{"experts_per_token": 1, "vocab_size": 23213, "init_std_o": 0.0246, "learning_rate": 0.00807, "decay_shape": "linear", "final_lr_fraction": 0.05}
Below are experts of layer 2 (counted from 0) of a mixture-of-experts language model. Rows are named router (the router's row for the expert) and show model dimensions 256-319. Each number is 128 + 24 x the weight over its row's rms, rounded and kept within 0 to 255.
After each expert's rows: a language model's description of what the expert responds to. This comes from a sample of Wikipedia text that the model never trained on.

# expert 15
router [165 141 126 105 128 123 124 108 142 163 126 169 121 122 119 125 115 142 110  92 157 141 125 149 120 127 121 124 134 115 198 119 113 166  87 164  89 142 138  85 105 129 139 142 124 161 146 137 118 102 141 111 127 143 118 135 110 124 127  87 107 167 122 163]
Description: Nouns and verbs about aircraft, ships, guns, military action and construction, such as gun, crew, torpedoed, building, destroy.

# expert 4
router [151 116 105 125 133 122 126 128 144 157 159 107 134 125 104 121 174 104 104 134 170 188 147  70  60 110 150  72 136 118 126 194 101 113 165 137  93 115 102 129 141 164 121 152 151 101 141 104 129 134 121 122 166 134 123 133 124 135 139  94 131 173 139 129]
Description: Digit pieces of numbers, mostly year endings after a leading 2 or 1 in tables and lists, such as 016, 978, 000.

# expert 11
router [100  97 123 151 192 145 118 107 115 144 119 143 172 161 132 145 107  79 117  92 165 140  78 136 114 142 136 176 150  99 114 143 170 126  83 101 101 157 142  86 128 163 121 139  85 149 140 128 166 127 111 111 142 128  96 132 141 137 139 130 136  72 121 162]
Description: Nouns for political and legal bodies and offices, often capitalized in names, such as Republican, Council, Law, Senate, President.

# expert 9
router [152  93  98 142 113 124 117 144 135 125 131 112 125 127  79 155 104  91 121 104 121 130 130 123 116 131 126  93 122 131 134 129 177 164 101 104 139 137 146 122 119 121 123 135 134 108 145  81 117  96 120 118 165  95 129 117 116 150 158 138 124 134 138 131]
Description: Month names, "In", "On" and "By" before years or days, plus == section heading markers, such as "On August 15".

# expert 0
router [140 127 129  97 146 126  99 108 148 146 135 127 176 148  94  79 129 132 137 139 128 139 140  62 121 100 113 102 113 136 148 146 108 127 162 127 130 112 102 142 145 114 168 153 149 122 112 133 145 119 128 137 141 116 122 105 114 112 137  96 115 132 150 147]
Description: Latin suffix fragments and words in species and genus listings, such as -idae, -ensis, -inae, species, genus.

# expert 2
router [ 92  99 116 134 176 121 133 153 135 109 127 103 136 134 119 103 109 123  93 127 120 110 107 150 154 112 121 117  86 129 119 106 158 148 110 128  96 125 159 111 120 119 137 130 147 106 109 154 126 146 130 135 130 136 124 132 129 131 120 139 114 114  92 134]
Description: Table pipes, line breaks, colons and infobox labels, plus coordinate symbols, such as °, ′, "- Coordinates:", "Location".

# expert 6
router [153  99 133 102 146 127 126  93 134 143 158 126  93 128 130 142 165 133 120 158 109 113 127 124 133 107 165  81 168 112  93 127 139 139 147 102 116 119 137  84 159 121 113 129  83 125 148 106 137 149 130  72 152 124 104 112 126 181 151 102 126 192 150 168]
Description: Words inside album, song, episode and film titles, especially "of", "The" and title-opening quotes, such as "For the Love of Mike".

# expert 8
router [183 115 140 116 166 167 133 124 149  90 126 133 100 141 129 127 138 119 118 138 138 135 116 156  93 121 126  94 133 121  83 167 165 111 118 147 113 170 187 124 158 146 111 183 132 125 131 100  93 124 118 138 135 116 132 121 136  96 104 131 142  82 107 168]
Description: Word-final pieces ending in vowels inside names and words, often after an opening quote, such as o, ake, ino, ase.

# expert 10
router [126 152 138 142 122 156 111 110 128 163 147 144 136 140 105 140 129  94 126 133 100 143 142 152 123 136 113 118 131 153 146 112 141 141 114 156 128 155 100 107 137 153 129 153  93 196 145 104 100 139  80 142 152 133 118 145 108 142 102 130 125 115 122 121]
Description: Nouns and verb stems in sports and career narratives, such as yards, points, record, season, setting, turn, freshman.

# expert 5
router [142 154 117 113 130  81 125 117 130 167 149  96 132 121 120  89 161  91 134 123 179 147 153 135 146 122 122 122 176  97 139 143 115 146 126 135 112 102 153 122 136  96 154 145 157 148 128 160 150 139  89 126 117  81 123 142 131 151 166 119 140 141 120 157]
Description: Tokens inside LaTeX math and in technical or philosophical explanation, such as \, mathbf{, ^, $, "representation", "vector".

# expert 13
router [137 119 101 123 133 134 122 132 124 105 131 145 178 147 151 131 164 124 106 141 112 135 164 168 120  96 129 102 143 100 115 124 148 137 135 102 123 163 155 161  94 140 128 146  94 137 117 114  51 118 143 108 131 127 118 162 123 130 144 111 134 142 154 139]
Description: Conjunctions and relative words joining clauses or list items, often after a comma, such as ", while", ", and", who, which, with.

# expert 3
router [142 145 118 100 148 143 129 123 120 106 151 157 119 147 146 137 210 151 131  93 158 128 132  92 104 107 137  91 143 104 124 143 134 154 130 122 115 156 113 136 139 143 118 108  84 194 108  96 118 127 111 144 123 136 126 114 133 130 105 104 153 129 196 158]
Description: Inflectional suffixes and possessive or descriptive words in narrative prose, such as -ed, -ing, 's, his, popular, former.

# expert 7
router [141 137 143 127 125 121  99 120 134 148 113 146  89 154  86 135 134 134 112 115 144 120 141 124  99 161 151 114 123 131 161 131  87 163 147 159 115 147 134 115 165 167 131 141 144 166 142 106 156  76 135 172 143 106 110 156 140 110 110 146 129 109 127 154]
Description: Middle and final pieces of surnames and place names, often German, Dutch or Scandinavian, such as -els, -berg, ö, ä, apostrophes.

# expert 12
router [124 111  89 107 152 127 137 109 127 146 166 123 119 100 106 115 126  84 132  84 109  89 186 159 114 132 166 158 141 105 121 144 109 163 124 118 122 126 128 111 138 139 149  98 140 159 146 130 124 125 135 137 143 122 122 118 123 165 171 112 119 173 138 143]
Description: Capital-letter pieces that begin Asian and other non-English personal names, such as Y, Kh, Sh, Kan, Kap, Singh.